config.yaml
normalize_top_k: true
routed_scale: 1.0
num_key_value_heads: 2
optimizer: "muon_hyperball"
decay_shape: "linear"
max_steps: 4588
Below are experts of layer 3 (counted from 0) of a mixture-of-experts language model. Rows are named router (the router's row for the expert), gate (a neuron's input weights, with its number), up (a neuron's input weights, with its number) and show model dimensions 0-159. Each number is 128 + 32 x the weight over its row's rms, rounded and kept within 0 to 255. Numbers have three digits each.
Before each expert's rows: "gets" lists some tokens that make up at least twice as much of what it gets as of all text. This comes from a sample of Wikipedia text that the model never trained on. Tokens count by the router's weight.

# expert 46
gets: ": ", ") ", ")", ":", "; ", "1"
router:138138081116156096136096100097106141160175122081134099112177137093109172179136134124045132193191086128151144131132144169186164182109196129120154085085160123110113144126168156113158146111160072129095148141182094100139136150103134133167217145087081143133154185092095061168118133076073128126075131136157146129101151120130161107110141166152169157085155142119174109151129133083104156145149148083097096118079121114184107120137105100168143163119124153109113109101169117203106060125144126
gate0:130151120139100111148161121093191116117135215126156135164089129129093132124164116130086116135093110070108099161120153096158162100116130132100148064097165091100110140135150113136097129136088143113128084148086198143151143116149112110107105089140133175142141130133131121119125098086113034111069067126078143144083128138151114120120152170181161120120100138128140171128080137128128190121130089105122122106180118144159104083120126101176198138100084113126140079120101144136135136149109194
up0:153103174123170193079085135146079239106146119114127130114129150120183176161080146123158150109155175142152160072088127139111087133162144104112098122164060139131147145104135140076155120121156115156135158188157088107091104120115156142152171171161131105107111107131133132150116146136135153124153149163154113092145129156141188186161122114108124141128162101110136115156174082114131083163141156133148137147071137107096128176168129161110091107108172152129135207107149149090139164156141098
gate1:133130079129155147100135102113114104109134153165163125131120132118111113101153141179157130126123153118060186126171068096110160105085137083123079132123084110150069143114163116127198100107157127122129094040145146116084129164081122160105117116168131134149115135127118121166099106135103144164151117145093126162097130177130084092110105143202116147154141098164141126115109105139127173120136167156147114109065094097117063106075118092160184163201063110071160113107118170138184125106114048
up1:100121156126173133174162114141136104154160217114087129084095129109113103155095034093072144128144145161129112093140174126115109126204104154142135120135138143116131099135229114181113124122118153175118069119162171196102132155173111084094137100079116164059102126124140138112115159164175192155172168187123138135111141114106137149127099140092135103127102126175186143113139246145120130111114128114170198138159145131146078153146144101131115107090135092118140100088112132149119125058105167

# expert 13
gets: "to ", "for ", "of ", "from ", "in ", "on "
router:103213076144166184132166124145117120098141123168103093132088155063116152175152145149131100132125128156139141152120132128151134068137126098090193175093058108117127093144206133084087180179102146131138142123088165082096117076098182167159200070177093154109161145131088149153094103168161136152137132137055064169146160088086114112074145082135148084115115171096120146178156069181100174128174126092105193162079118182149126169137159144164099121153114164144122119118182060145158171179178170
gate0:119086161120057139061158112103080113095170147113121126085117078139129184115141111082157162106113120168110129113151184139153102122139165187041136080150152081128148165159133157106128091097109072120130115062092148093126145101107099128081091108118131112147074148122137107144171045157128156132158172110119141081141127114132135112049098146161117104149151152147215154118163150136124149113104142082114168094065154156147186095148122154137216115120175125168151137099153107133131099094126043
up0:123167109139176170191129139158189110135078126147154129167154181113084055142152144136077104121127143116091109157114114082134155149161105073126101108139143163138112065111128080146136136184108152080134087182154133211101154143147194143143139141122136120113174093131137121114092173134149129109054115135125151175141124123152116138200144107082157150144149137169042114138059139097123097151107118154190111141176142102084059162109132121156085153102067097067112085175117133125115123097146156
gate1:144078106128161119092054173083111077133115113127165127114131147087151051144102143102104092153138144113111067160152138155136162118134155138083098115193188180153105099103128109136104070215214159205126104110098097136155122053122107123152061089158143157111133109123131117108116125141106134139110056081124086121148131163062075114148127113124128092037088115117103147133140140163125106131090130134066112178154123153129123135164131103129137159142118143049145097117085163131117133112107097
up1:151060179129134128055149160177123108149131129099079128125170120073172052117054147096092094130139147112092129131165113143149117127193116162154107125129145170193110108103121082126154087149148101143135130164120078130095127179147151119145052085148139142121110113126146142155147178121137093107156077128120098148090135164073082118065135156135132158115098112134113061179112155187129113102137123140039095154100072137142107107135139122123175148182160202075134195139118119102117147098089027

# expert 57
gets: "as ", " ", "|", "| ", "As ", "as"
router:159109100111135087141129126075132165115107116131168111073197129171120171155134116168115120163150080129082142128150128101090077120115112168129102082109065065114090128092148108124133085070113093113138134113134106106127134133131135114086116166111120140118187154093109100121159141122113096171215166107185137179092175108129125129106067176134100153134165177129090154108044171079121138087078085179127080093122124069108126068122104126141125071129138136099171099077155165115146101130176080
gate0:162185132136114156127165135108158170126160036121115135117088103134073173087139183107100114068101139115116079170129133138105134128099157126117155140104071159123093115135105077158055110127151107129143177067152176095115133136099135088225084146108132132128130115139130141123123119133137096142126070127122151146072129162091139176163144096155111124105089127087101138165100094133134134131158170138143118194149139141157103030113127109098115187091051154118145139113138123134088132165119144
up0:180110200124130109122070143107100143109121157131116121172172158145190103151128104111207133160143130140128175031126140105126143115139145155101104145139123117131142141149127160119207099067125172112132082117139103095146178211084086171080127136093132134083075164118148124146177055103112204107093179113152156122108123137126132137116092121118116204091180160179180126096106108075118140113191119155125077119184132085123078129181125116120159122164218118161132100184144153158135147104167149
gate1:136106080130116161116183149249105126054116102120138141120088112130116132096118132123122101045119092105096071141144123091132121156144113090166106151169122187112131156183181134139119119130082155137134161091112128138193119030130124144094085100119120140154182115130133127076154113182132110162168157107116061090147114164169098112115190168083144121106167149157104107163033128054117143146128139123114190119126133123171168133098134107135151167128136073139183105162164147091121142150108122
up1:147099117131110140089145123140110065098155105134111131081132138177127163182137115141090083087126100124087160080132185129153110116137151110079077067120113134110138121116118161106127193114213130196143162127146100202160097142195062138088110099189137099132100107142147169103152075131127121155133184110135146120153123101145107129142116128099161121104084128064089112172093163122138060134104116153100118168176148197141155133146137142143169084095156116116172118105117115098198120155144204

# expert 31
gets: " ", "|", "P", "T", "et ", "et"
router:122168118120057105121138108141174098143145119128071075150148154117165125068121118151118143160147102063130138101167112164104119107117171133155118059082133097116080135120109156145163110046155149071108102128150144064098145129082137076146165149138102195120095143110126115105115132087145171179103181149161168134148112102172096121092118121109061153099142089177162113172173118105153118115151141132133108165103074139157122151104085102195104114117154129116113085100135130179089154109107066
gate0:142096080133140138052141146080068114175120105130119132059153099108119092071097139129185093097109146066078120151162125109187140083183154131143168161101145124178107143116097171072183110137123150090132091130136178079165072141128106189092145094113131130161075102132139123125104118167124073132126154123099123133106127190078143093122105065101131105134122114160119095103100133112147148151156186152177156190133085153146124117056135141091108131131121093107116124141205081137141145101105117
up0:184122150119066152115095165136155118114130101121117128139081133148186159162158174116083144150124100152137159113101212088077090202060136144110111045150108140132101101132156113180037133138132049109135109166083083167093109070100181060179133149153137110157118147126140140157135125130127102138153145089152137118111125111150139136135132188130171120114087158105129145134114104112110114129117098088071146101153129140136172076251126109137147077139045152169134131111068161134143096105132093
gate1:141044086132126126143124119071106065127169129117029130097169143132129137136051078090143126084137141062164171122166097133172186104069123137074167156192111143125127137126155099134164106095152101118127035175121121147148075139110122088109155104225143108172116134130144109057090115141153124155139142182127137097125115166138095171130128088185122152084080207144191108095124129108121148142140222150102096189151086106157067091145130158204080117182137140159115127126114151124143152059098068
up1:150164161114109087110113138075155147117126104140154130133103128178119122117116190159119127153148101218162127160157146138069081133120123156167124065061086134114101154134114172130072135104154161145120178058132107083123180115121165153105119146043117155128149119120109137153195150134154128116151086074120098118148140101095120104140108144086112133193148078116103129120153077113120141116128064104164126074091233156121183234113112103101174132095053157089110106107105115131101095147129143

# expert 17
gets: "the ", "s ", "his ", "The ", "that ", "which "
router:149185156167152155192183159129102162063147122159191215096083162179138063110126124116122093068055127126145140100127084134100124174143151089097140152130153069118094135162122108126063137101155145162098134110132133074158140135141094109064123089172107140145111128175145143105094168075101106134127121118088145090138101131094115155141087117143163110182136138136141149080149134126184047102115175143184158048127152070121072110119165168133130121169112179169107147134145093195160170130117127
gate0:118130148127066121100090193138163239127147116123096136089172112157182128160147135141108145146148134114151171110080111121127095100095105137156141174098159156113103128091123146113084137139133122124127111177159129142128116159194099139148093102093133105138121129127119132147118104139136176105108113162110104188056113108129123141111113147059118164129158128032023071085088178102132116136119140117159177125144133108122128172153128143100181061179180113090118115092129113156151137139144146
up0:131123142128102118144102158139174143115164180134133135141100124168156105190183121185110155162139113157162154078123144162093095123091143144125181118087141155118180113092045129135126126066115148080136097188163121081130100175121103165137122125098134109127167117124123132080133143106127183115072035161109146168082118115075182130085085156088103133185182114066074078139060198149135146126102140116173159094100157113136119175095139161158201097104163157147151099131152111122149153176109141
gate1:073157135116193169113072171115125141122138114120122129113126127120106171112148077119147089163108129115128146189149086109142119100143101110161066153097063135160121148161167150103120164115085149107111145154155156145065154078105114034136133104156136136147155141129135118142155091115110073134165111123153112088156118158164117183130205117116140118118141133144051165114099048129130147123093119139130128110186114164126150125198118149111104133190134147219110116142112138129102181236156157
up1:100176149119155141112053154094097115118160106118127138060144103100106194140192088115182064144084118126082158182118093121129122107122095017114106195109119116129123140177150141107108155103133139126128130169117171142065174116094115092159092107118148136125128155133154140131158117152162090118153156111166106137118117133069099130222177118157081184192161102142090168130114122104141162149109177134150170106131134185161148105184124118047106139125132164189113120149146133107121149190175166

# expert 8
gets: "the ", "201", "200", "202", "199", "198"
router:110089118101130073145107132052122131132119132142097100106167156146101121091140097111112124202140142184125082119152151114143170178083119164146127104097118102153105091087100128116129128160131146140119156131097141112111166146140081131140104088059076137120161123077140108074137100089162068076139154083185164080141043051157146130132168149126107132166155105182167111134138121135143120119141121159073142161167187104137066101084105159169097142144053158124151148121158102133087161108127135
gate0:141187138134119119162184127127104143111188105136123135083155127180092073146117147090111111079103122096127136141147125131074082127109136133071127098186106133031119112147075149188033138090107082106131091149116187111103120119123063149076124125118119133113171125122135108151138069165062086140125107115140151142126115089069055112165152063156181105099154090134058202158104091155136149134056141105129116107160115158138092097063131122144084097137127157180164113100118112118134088128098117
up0:111162155119189113096137168136092090088165119144148133149117102162089166106112131114101098140119130125136134164121053150087064159157146145094149239186180126131124159159142131117122152130054111139122086047086120158090183128109139104127123083145134166118183106127128118144109120109137103115132118118143175124124115129089043109092171088068141097104122129222131121137200117149137115124159095124121081156126138113137158077110128128049149186158054106221112182116093089095082125069122088
gate1:138115163122091081098184134139167116126132182145130124130159140126105161084134137104065129104114149189176128186132148148164151101070147104110125067101187206154118127098097099098137154067200148149117136110159154138137097082124120103107108072141135131178144115123132123112153195128110125128148106146139103109068131138175150168099100144146125120138123165138060165106123115140123170111109150162144100073110145171137069158131139163162129071181211073174129084136099149161099118123116113
up1:111114109120190115161161080120161166106080119125193126085109130121143066148120131168155153122139126116123123022104127130069151116166101154145098123102096099097125091090176136197112112136113138079126144065125113083102164140131184099100146158090128142068119146131115133155054145104116096095122161157108124145220130095128124075147155118128127159140114076151207100139041162099122105147169127109164102198112101091120142059154112114177178130133105159072121132169132098119174145132140114

# expert 42
gets: "ing ", "that ", "ed ", "ing", "born ", "have "
router:133103135099152111097167146084116115123102162093152137118063115124090109133101106144142131157177119143091077117092131098163202142093070153168100069088106083128097129139102149181132127121121156114113110192101124190186162126142118063166088147141099117174131141196125101162087135115174162156088110186157088081072121104108101095146104085130141167117124124101125156081172112173085163166140115132157157086149166142140121098187129106084114052144083088109147071165159072129123124108102082
gate0:129176122127112154116104172149121144107131129129149132150060077131115094123160094149081116137111108132115081104120096138184113146154125161178133114121096108086153129196093202154140126106055171134134168233122106088166128122070119114113160099114123087111167125132130145116134135047109166128038092102113132100142123107102138100164134120135145085076071098125154096104130109122121134134161158105120158185141084143134128163095122117096109116077094115104143143149176157104102182132122108
up0:105179110126067141075053121153116134094153177136143133103101105127136178132168135131034127131124129097171060111104094147116097126128137124159085141132123128133126112161096143121158140091122149104141115154135106097143102154133144150094110150112138098114136136129151150088151091113123111143107091126130130107110120149113150168150085122187125061102059114162103082083163101114138157135110074102152117129112102192131059199108134131077113118098145112065142158158129114141123178181142188
gate1:073119109127160075145123136097104082132128176094124128147062160128169115126076108155171082101146189136165160099118113151176116112147103124190145142182063146119139110071133154142164123146073154204131096122132089172081160140095112142071156101151130113188148118133115122118087155080109153140137076162150117149165125082077083173105146087118111136185131149125124167102135100205131118142137178148121153180130146076144173145061135172112113134153095155100127105129111161091053215136155180
up1:172129107131119119096164162130107152170119144150165130135066146186161112095115135119167072148132087131126187044154108169108125121124116180136153156119067147170117177123135091163154143133126142161144136169117110126094149156133067070056083172155121107104084112126146125152135119132108124149159132181108161095162123096084140088172138085170164143101119151156139118125191111117132098133172191145101147110148111196157158139165134114123093144150119120102094091167128163166095149084113111

# expert 32
gets: "by ", "with ", "ing ", "ers ", "er ", "by"
router:136115173161129138072121102141121115165122136141169091191122137085163196143123107115130176089158101123071123112130065106135147110102068069170158179175099108141133149182125146158166119168057114104156102178112197113054110109178114106170148095183128130178099125171121155158114162136120126114176090162151060163076116156093109132180147093116150127090139179082120133109114142100133133135125185154119139161141094111154171113093134106151112100169137128142104118112133138114109172149130118
gate0:184181070134139133181190129094068067102138138123178132134165157140131113150107103127151186103154135060124099140132097121141121118146140131124109136115126103079108124112123104158152069031073105103111094076169111169051092070113106096142124162122131142105097152123116154078142113122121181133126091120121165169136128152173153178137125149061122094107145103196070119129122076135137185138140148132113075174104105106116134184091118140116127129074079115176116056100106084112136154152127175
up0:085124187132136124112128169202136143116108110128137127143178128114111166113120188097128130098094170124150126132111199158055197098160133085143153111134085189156103164133110143132089160099083100096133131130114172112121144129139122109139145124182139102100159110131133104136143164157148005150126078134167132096136117104065099200095083100202135112130073122101151191139115119145134131141149134109166148109189109095122105158189123152128112131157153173111157174136143171134145170211078152
gate1:143136153121175135137103092066108151122112083128175131109109144150091135181103123128150142152148062096200086153110086137195087143140132127128137122103143148073182114103091156119110157150150120080105114134128162144070101124163158067063125053172118140106124146119115111168167122103092134131152092114131113125132137150117111193172150178090121142182173131132067182114138073132128109156083185115167175136117153142119158188094125124121149139137120172120135157115144103117106138092156154
up1:130148125134165102141057139098220105161059112136192123133123141073087167121116116125134169093137167155121141072134096148147115127076123164115153157102154055120135110082130124092133154131137135138112170133146135155135160106126162152134168101021132128160132125135106146150178167134098122124133120166121163113133140135109101068109147161122165145179117107060199128150133090124132148133164106120148142160103151150078109090089126096115130166154130138111138173199137148190109100179109126

# expert 20
gets: "| ", "=", "(", "= ", "|", "== "
router:123107167095145136129102094108105150207090120141095107145095154169185090125123142108158144143174130087167129119130150082149068118122153117130161134131065117155124106194153117119166081083104157140159158076119124127104126152072154090104100175157077136117106161177135124099191079075099109128086163102080162170104139094134111128110170139096169183093184124125178116139172071139193084130132098164174083133082078111110132165148132109150085147110150130098101143100167182108062122130146168
gate0:137080151121159120137146072078084108133111090130074132119104124136137115123147123121114158117116206150139088071180148134034114109100117132123147161135129101098192144156175169112163115107101128115116133139140132075110076093098118092093149095105122134149077151132128103160138168141124172109135056153185104102147125109085146160038115152069126071110100122090216141143190157120134036125119081094115126143117115149111091110129146165142187136092164149143116065095106156056166180099151176
up0:159195117123071106130162147154220152121183076086066124091164123167093132123102115165116092101155142094122135176105094146192147130123134141128166142124170198144135125104085121150125138077122077081127130084094136156163161156128118113098099134071133137193152125118115143183127114199092111155132128115096113076066131150201088116185097103199144171107136164123107111099053058138112167126087164197149130119063164150148075114105125099080109109132163152078131173164168145147135140101102079
gate1:175110156132098041161119101120159085097119155172069119122117156129129123182087138121118117149112130143064181136136139135082123166090077108107116131104148119187098110124207115134146192134089125211137026086171120160133093158145054094134114156138127140112097128122145105197094113177112137128112156089136123151129127120104127109106166092116111089111128159146074081131143138117139151126192165145083085154069097148132149117062121197130138141167090152098125126150110119097084163129126128
up1:126139167132109066165135099112135039101124189167092117147116155124139125193109140096083108174106105119059193141109165156064099168111057097119110129118109108166129115116181110128100168135081134202137053111147117168103100191117064068166121127163124147150095124124138109178078129180117141120099174126133120177122133103081109101158181091092102105114088152158066107124136167113146152124189201128101099143053142157124120124102122196124162144170114157132134124162125067077045146106106103

# expert 16
gets: "| ", "; ", " ", "0 ", "The ", "L"
router:156069159130159163142103115072129145111110125165102058171104143091142088140110117160145110139174127089149134115191095086065080135116153116089052087101130095151112125117107105118057091069095154138190179082197122079133120132076130086180082148109122152085153147201108126131179077147112133043076090165178158132080145149137134159120150091140141110071171125098164162139143135121151164079101143146106089115072082069111116150123079078188136136133091106132143143159132192047120126183157060
gate0:119137119118108130074047078126143152131151151138146136117075120093099141162075164157151154138100126140152107104095079092115191147120122120132166104102158193158158200165119182112120167219107118070144098131112094115156140194078120104088149099095133150139104121121124126131071150119117120069078084142107156119085122144127127184174109168122146141057134147129108145127096127124156119155144130118197142127139129106160161073142119125153167168088095116131098094120131065132119152175166131
up0:108101098132152145118164167108120154170109162123107116141194160134158132102181104091058130126168125112067150160150130157190101099109112143182104152117101066164086087086125079170185081097120185201115134162111124122120134066211141117149169165205121129112154145138117132153167107144146174182173179114132116119171144114123067105119131112134125160157121130137138100107130094155113142096102150127072115101136142146132159174129126133153035106203234123172136127125081205132125066114139132
gate1:120137156145120147121102148084123172059183125130097123120143119102156097076115138130185106119107159153158198132160148180253100106135144188086113181092150142148114077156173151113090136134154136154133107088121165166095138151106123188153149084152125099154070144139143119111161099101173173172120104135089132150173120090131150172185150153137168120104129149122160120157093168114120151104116187131114148161086068178139133173144141091137135131141175115100106151166194093102176121141128130
up1:115143133132083091142104093162106114144090168146155138125075080122158094153096091131148170124132145157121087079139130081058150118145126114088190151172106107009156161148106128157172073134117145132128163179178152102102148136104165103125113210039142121159211130133146141136171147111141078100146119141163127088170122127141128079054123108118119179186123124162128141087159144134154108139110152091148138134151086060146118085058124109120177162131059139113121134102057097114070123060120157

# expert 35
gets: "of ", "the ", "from ", "-", "H", "0"
router:113125167109153156124095089106095175121182113075183087151130142091133131081174135155103138088112117154088120176101143211113100140146099115119169131114151080113094130108102105141109186162073113139103119107055171127142186149118133151174104103173141141096164133084084163101108122057102130199150145151136066179094093148109099131089127150148093165097168155119122125137085134170077141112099130097093153084116143047145121124180144216141074186093105091171162078161189133151129143181110111
gate0:104099099140129093077153077121182190156118109142144117105108114140101161175105041130161168153131104136147190140104094097123163097113158082162159133142152120099143132105151121058107049055150128112140112141132117096162142165163148141099110186135131140204209124124111116151137138139141112101090059135105140123111124160158175134135142180072095172123092140158186142148154009131121153122170045129125135109090095114095127130091121120085211083150118147139152118127134130158132161184148094
up0:095117143134089126114175145086118099105147103149148131132137145062084116140173095172106171112138145131096173166097101112125110116101141073228153076131234089199076154105121094135120095086110177063144097110132103147149114138173130102100110144159131149161097103130129128186115121098136153133123134144096176135103123111160148144131177121170143161173149129144136172125155057098129083115161115119118111148121106075137168129147125115073124091149113061109160164130162142156079143166133127
gate1:123161091128083143097157082130103163084155129135104136102144148135107185140114162154147093122142121120175106137140121118112130133184106124172177116191127060185124149142179124107099081138163121064135130156134146134188111153164145141130110093155124126086082138140137111163102145122108188123105148114117073135100133101133191116102152128164161122172166153148167161104129168149129122109089144131092154056096111166110136080172141116103133184046015143079128112172122113122125109066126155
up1:104129094130087067147130109110133122147132196122102125140126093129160077175114155104131169157140113151105162137048113160162149121106121108076107129079159108091071136151127124114149085146120175102116098181127104102129125095125176196075107087074132119101180153130123144139149095178126190076125114121171095144097133184128104144125084137163081138124081126158088105108062129131114124145100155074091188110111138152121093140087130116140058106189171120134117147091136120105211153124156112

# expert 50
gets: "the ", "a ", "The ", "an ", "\n\n", "A "
router:133115140121084153140139168108163114095095114148106172159130167150151068119122070087195091156133114099137146085087049162145103153152153080166175131062103170115101132161112141089167146110112134148110146148148098083126193160082118088074128129180148118094096137101113130094075191138164090066126196178123119125110116139160153117192096108128134103109180144181142059081157108129197070119111135183171155159096163107115116192174153111193149133130151153151086148153143093126142151160112125
gate0:154091125131121111089112116136122123116185155134099146135112078177102141178110152127197185107160061165158131102143105089117027113167116176206116216182094104118064102162102126129123084158186155060136047135116139135158139125081155119108061130097149120141176126136151174108184090108143170127105100112114165115083127136059133150105135081149104126159058181140084105133128101125130160117155136111131111157151127142106112106129132105199092182080099162158134123151161147163106118168106141
up0:148150089130142132200157114162135126126124094127120113135161177070147127090158122112054104140116200115081157168089168136104192134061129096057097037126150117111181130071172104125151157087131119188121193115142187136116118127182087111117177135129113126128119128116107112182065175175137102186148181116112121131169125143134105086119139182144141106122162094104157207134132193108114110107120076161162143133112111113142090126106120121075160122167179133089142138123099133124113144090139098
gate1:178094188140109088120150037202112139116123118125138110162079127103127170153150114138104172157127148118137121121115156188116177085111136148120118149111123130128113099141117137130125124099112080113111133120146134147140090078127161156148185175137125140206060081130140132150087169118116179128137082181128127129127121131176188138088167103072113028092088134120179104161127104120125150118119077158105141106115129157119079116155116110179112104145159065160112185129168115139134180198099112
up1:163166138141115143166140087132106149149094130150156131114112114093075109133108086130084172104139134111144111117124169124159129113153136119184099105141073174130114130087178101132130093123139145140117159058126113112150097083166089075091117144185136141172111106123123149177168179099143095150129099143100036126132125122110171152140069100181107063174134132100119168120111037120128098111115131100110197078123157048131093138197123141195125098126180178143143146117141148090111114128096128

# expert 36
gets: "- ", "– ", " ", "on ", "-", "On "
router:087146122106066081159117125117114117093094110124061109114160099128144094129135116097163099118163098133137171136128172175120180168121094178152145078132108147134159094097147097155182140182120110129153091080135111163136178190076066093161122103146095141099166124053120164197130110144135065159089153178124184120151155152178118127174147160125156133149111101078082128161130167077110160118156169115072107138074113172179048126093095143167056126134141128164125123133116129127108093121152108
gate0:166128141140111193084149105176141160177077076131117130117109147133110117122152123125115143149101102097099130153126128176146170133164156137180085191151081146147215094156046109110099091134168129129145083110193155142157143091125140129168110104121129066135128115131117145191153123113076153116110111068116169138137116145109115131139115126200091140109105149138169171128128188108126120136169116150133169099110133065116120103121129146134186121165135190111147159157069106148098113216114106
up0:167101137121182079147174119108081101094126059126118115195155136161142113191094153144120144100153141090121113041092102098137095160125119103095097124152125071079047130121150118102131155167164149109139178113095146151123124116186115107148154167117125169096115130122113100088136094167150178121140125124124098131181145149075161212146177131113110145152129130113144142142097100157118156144115116115161142173133114152082154132121123077117108128048184098125140104152114197088113095096137137
gate1:111147138123145161112077116158136073135073059117116132082164133083154176139127110144040147095113112106166119163108104107155139124110138093197150196049095175223195159140099099121142143143057143108131117116117144141124150097137041126059146158135132138174151120124117113151121113102145124109115148060131142129074116146083081094135106137116156104142144120156138143090130130108128160177120107124111127089104173098084105100152134131124120115119103113097141217154150094140103148142137160
up1:143140134128122137143124138108107167129163115148168120167116138172102124165071122126185178158139182154074180170129152192081115123118123074090124043207135119036059156131156148126084150087149123146125135179121144114085097150144221145153143100142135115117141141127144131138187152175154150127117142150193126174144139101149206106142110166134105175167115123068136102185081138177124108128127133141154083141172050132133130139156138150121134128100094096173126062082136130130132102170101160

# expert 9
gets: ") ", ")", "-", "–", "\" ", "), "
router:202123116125092118127120059107068148151098148110177114136154142106087138171079163138122077180112141093114118143090109133153096111115130156144059109121176102161123154115132164140135134119143119081112113140131168149148174070093148151163158169158113155086097159106115107074157103147147118100101158131158193118107160069072218110143144120111190109178122116123113087140115124139110119140128069082068154133093183163092160095166081072066126136151191096144117197099098083147109115088116132
gate0:077128069135140134156120144131212097135039046130122133109145137160098174138144077133159124137106092109120170168086147125134115096014117156085151091155135075161091164097158127137125142086121097098133108156115079096080101112185152122131212120117128126149125124134128127122120110082152127144142125148106078112085124113177097111126142100118143123137089139117158151097136159115143133154169156099080108156136058078102100093141131139124048142172136083091108114180109101121159108104136116
up0:140156103133089142151174108119136077148166107122108118090081146108151071134120087102092114189160104138072119098139138159115123140074150133170139086112076175174100145161177098133118114120097078104129206109141157161134120128186135109114140142199132121121089139132127129110151100176148080109089091106083117139085147158182126085085127223179145175139093147174094132160099133147120173126121124095103070108143138100121134192117129108178067121180197129055100125177139148121143140113114111
gate1:141144110142056094124095121096094187161071078147123125123055126095112137108057151137186103137126102100189134137141129091159173121134099173160167085093150128195096163141173122102090072065101163138144179107151111140093095159191165140164106159058134138169119150127131109138093099143145083106089107158092072122207119123136116166099124120114123126063128126154153106180164096159128095141162114097134151170114111098138120115219128126162191140164093116150119122135128107121110103121159197
up1:109138138129105125178097157131148166133093061116133114145163098089146132129106155167074106194115087101148100127071074080101106142103139085137144085074121180187152102122142137142099086144075177150135129074108166140101157099210201109137115134126140135125161157119114125145127136078118161139127117084090124108153135153104077131143068182103114136105154151111122123143104219100134126192153209130146109077176145072103110122119115115095143160157171174150135160129085151109161145078190141

# expert 4
gets: "- ", ": ", "\n", "\n\n", "==", "== "
router:115067101138139083087116117219147161153183167079099100135140113120144159057133101127119086116145087097141095155122108112133180174171159150137139142076138178096103153193141119170133174187119109099112140141132073180160198159147126125085152158114086137107131169115155079131114151168111118075135117153148104089139135109125096130071152152106186167071110139116135164152115118142153135168167153153087160080101132138113129143148107125153118098153162158104128105130123110130158083158115170
gate0:142107152121105143091104153095161089163098080168179118101081162162177130096112113147103106109097150089167166127114164110147098116139070118100156108081121164139184118095113108100105199155127099142136148121136130149071137080147128123140158079107127116145156112134135144192126129209083085160127141151119132104184137099114081131138101098112106195093122121094150092117119174120160057127104116152121162180128073164213113120155130120157126101171147190070120137110121075157158141130083126
up0:123125126121108129096036128129126082110100079166166126130065137172150135102115168146125081112104138096150178141136134095127094105124060127078102101086134173174181105120099118094095164147137107085138179137148145158095114108168105128108185107099128133142118096134126145214123131205102134145121103138119152100166135099129142169115101047130117163059127129122138130126123180114166096129113089161149190128100088198186118111109121128175134114192152205106117161103106074134182115148103096
gate1:167133141135134114089098179146144156088140140114150137145105145157158156096157101102127127107090174093137077073140128132133170103159094141157094103071181124107114088115129113112105085127111174134137119063154123077144149094123185124163155200066139160077158113125159160126156141128121090104073122110127095136146112102146101117160122090070179126132087123112137128100091125141142084119115167140138144126218124166135101124183128081133161116165120105093132177122150106138139130130125122
up1:167128135133150128086107150124154130096144104114154137145097116158161141094166109107145115119097198091158078077159130147149180107173095141141088104085180126101135054120133119110128094130113192127150126072148115096148156122088168103173140185102136156109169116121156162134167142147118086119092136103134074140146113100157096170130103097073173138091102140121159112114094128160143098121101155153151152131197132138137103100156135089148137131151167139090135182118172094128133132143131171

# expert 53
gets: "H", "S", "F", "P", "K", "D"
router:104144100126113071186099117163096064121117138104173171165145141108121095130133152102149110149170146115169178110122131147090188081141169114107151121109138102149140135115163051179096159050124139122111157090110132089103132102095101136159117126124179077086176145092183116158117118083123124117153162151145059118137054129184149148195168124170064178152112146145125152086150171110097140092136129137094155093140102089156151096140106081188102149112113158145103078099144115159125117157067122
gate0:079079186121192127113083153143073122182200133131086126130156138109128125131045163121165148114144113084049141081093122139125112121144113048094120167086067186160108096114131156153196099132065166031132057142107149162153103078140161103163076097103136132147126170132133137146162122105108166113129075121153126098131117161174098120155094185113168097116155163169096031131146119110128143153150142121130125200128152082114198094112139126132087140171084106127129073105133144112145121164121146
up0:079109098127098102167081165163073146098146097133094125105141111208127116111089144139132105082174129133145070018113132163191040110134111131109149155137137134090114170095097129133086113128101173145121121118141073091178100186134105113150137160045129148166185116130133145155176125135137170164163095108152195158152118124084112124121128172106106153120087126108146085114126111145122127120093112124115170153107158110142109093144123153116127124093076080088116122112114136106161111087112166
gate1:120104134131132175148148159212158068166115173100108128146092113111132144132099080151060166134153127182128145083158170101150106129154156163165151082146168104163142132129088169090194138227095109143135145070190121166144153126152155121135166162137134125073148148139124092082149142117121151097090101134145149117105119146092180164132096135122107150153205139085147124155098132146132090162087081090085153179151103161101139082128134102127178193119141114120099143197061100155136086124133128
up1:096150111116145081101148145106130194134141100142156135104115171129143159099149147147171142147111112169147143090149102102110075095122122158125064178089108108076123166122163157123105098090110108166110166187118168095102186121098139152112055073089126140147104132125129150162134112120106081141195083126119100151214126103091154063155183149148159105121090125168134200111092093123119125121166090098112094135100141076133220122162128095065067103187100149088123146065110175115122122077114148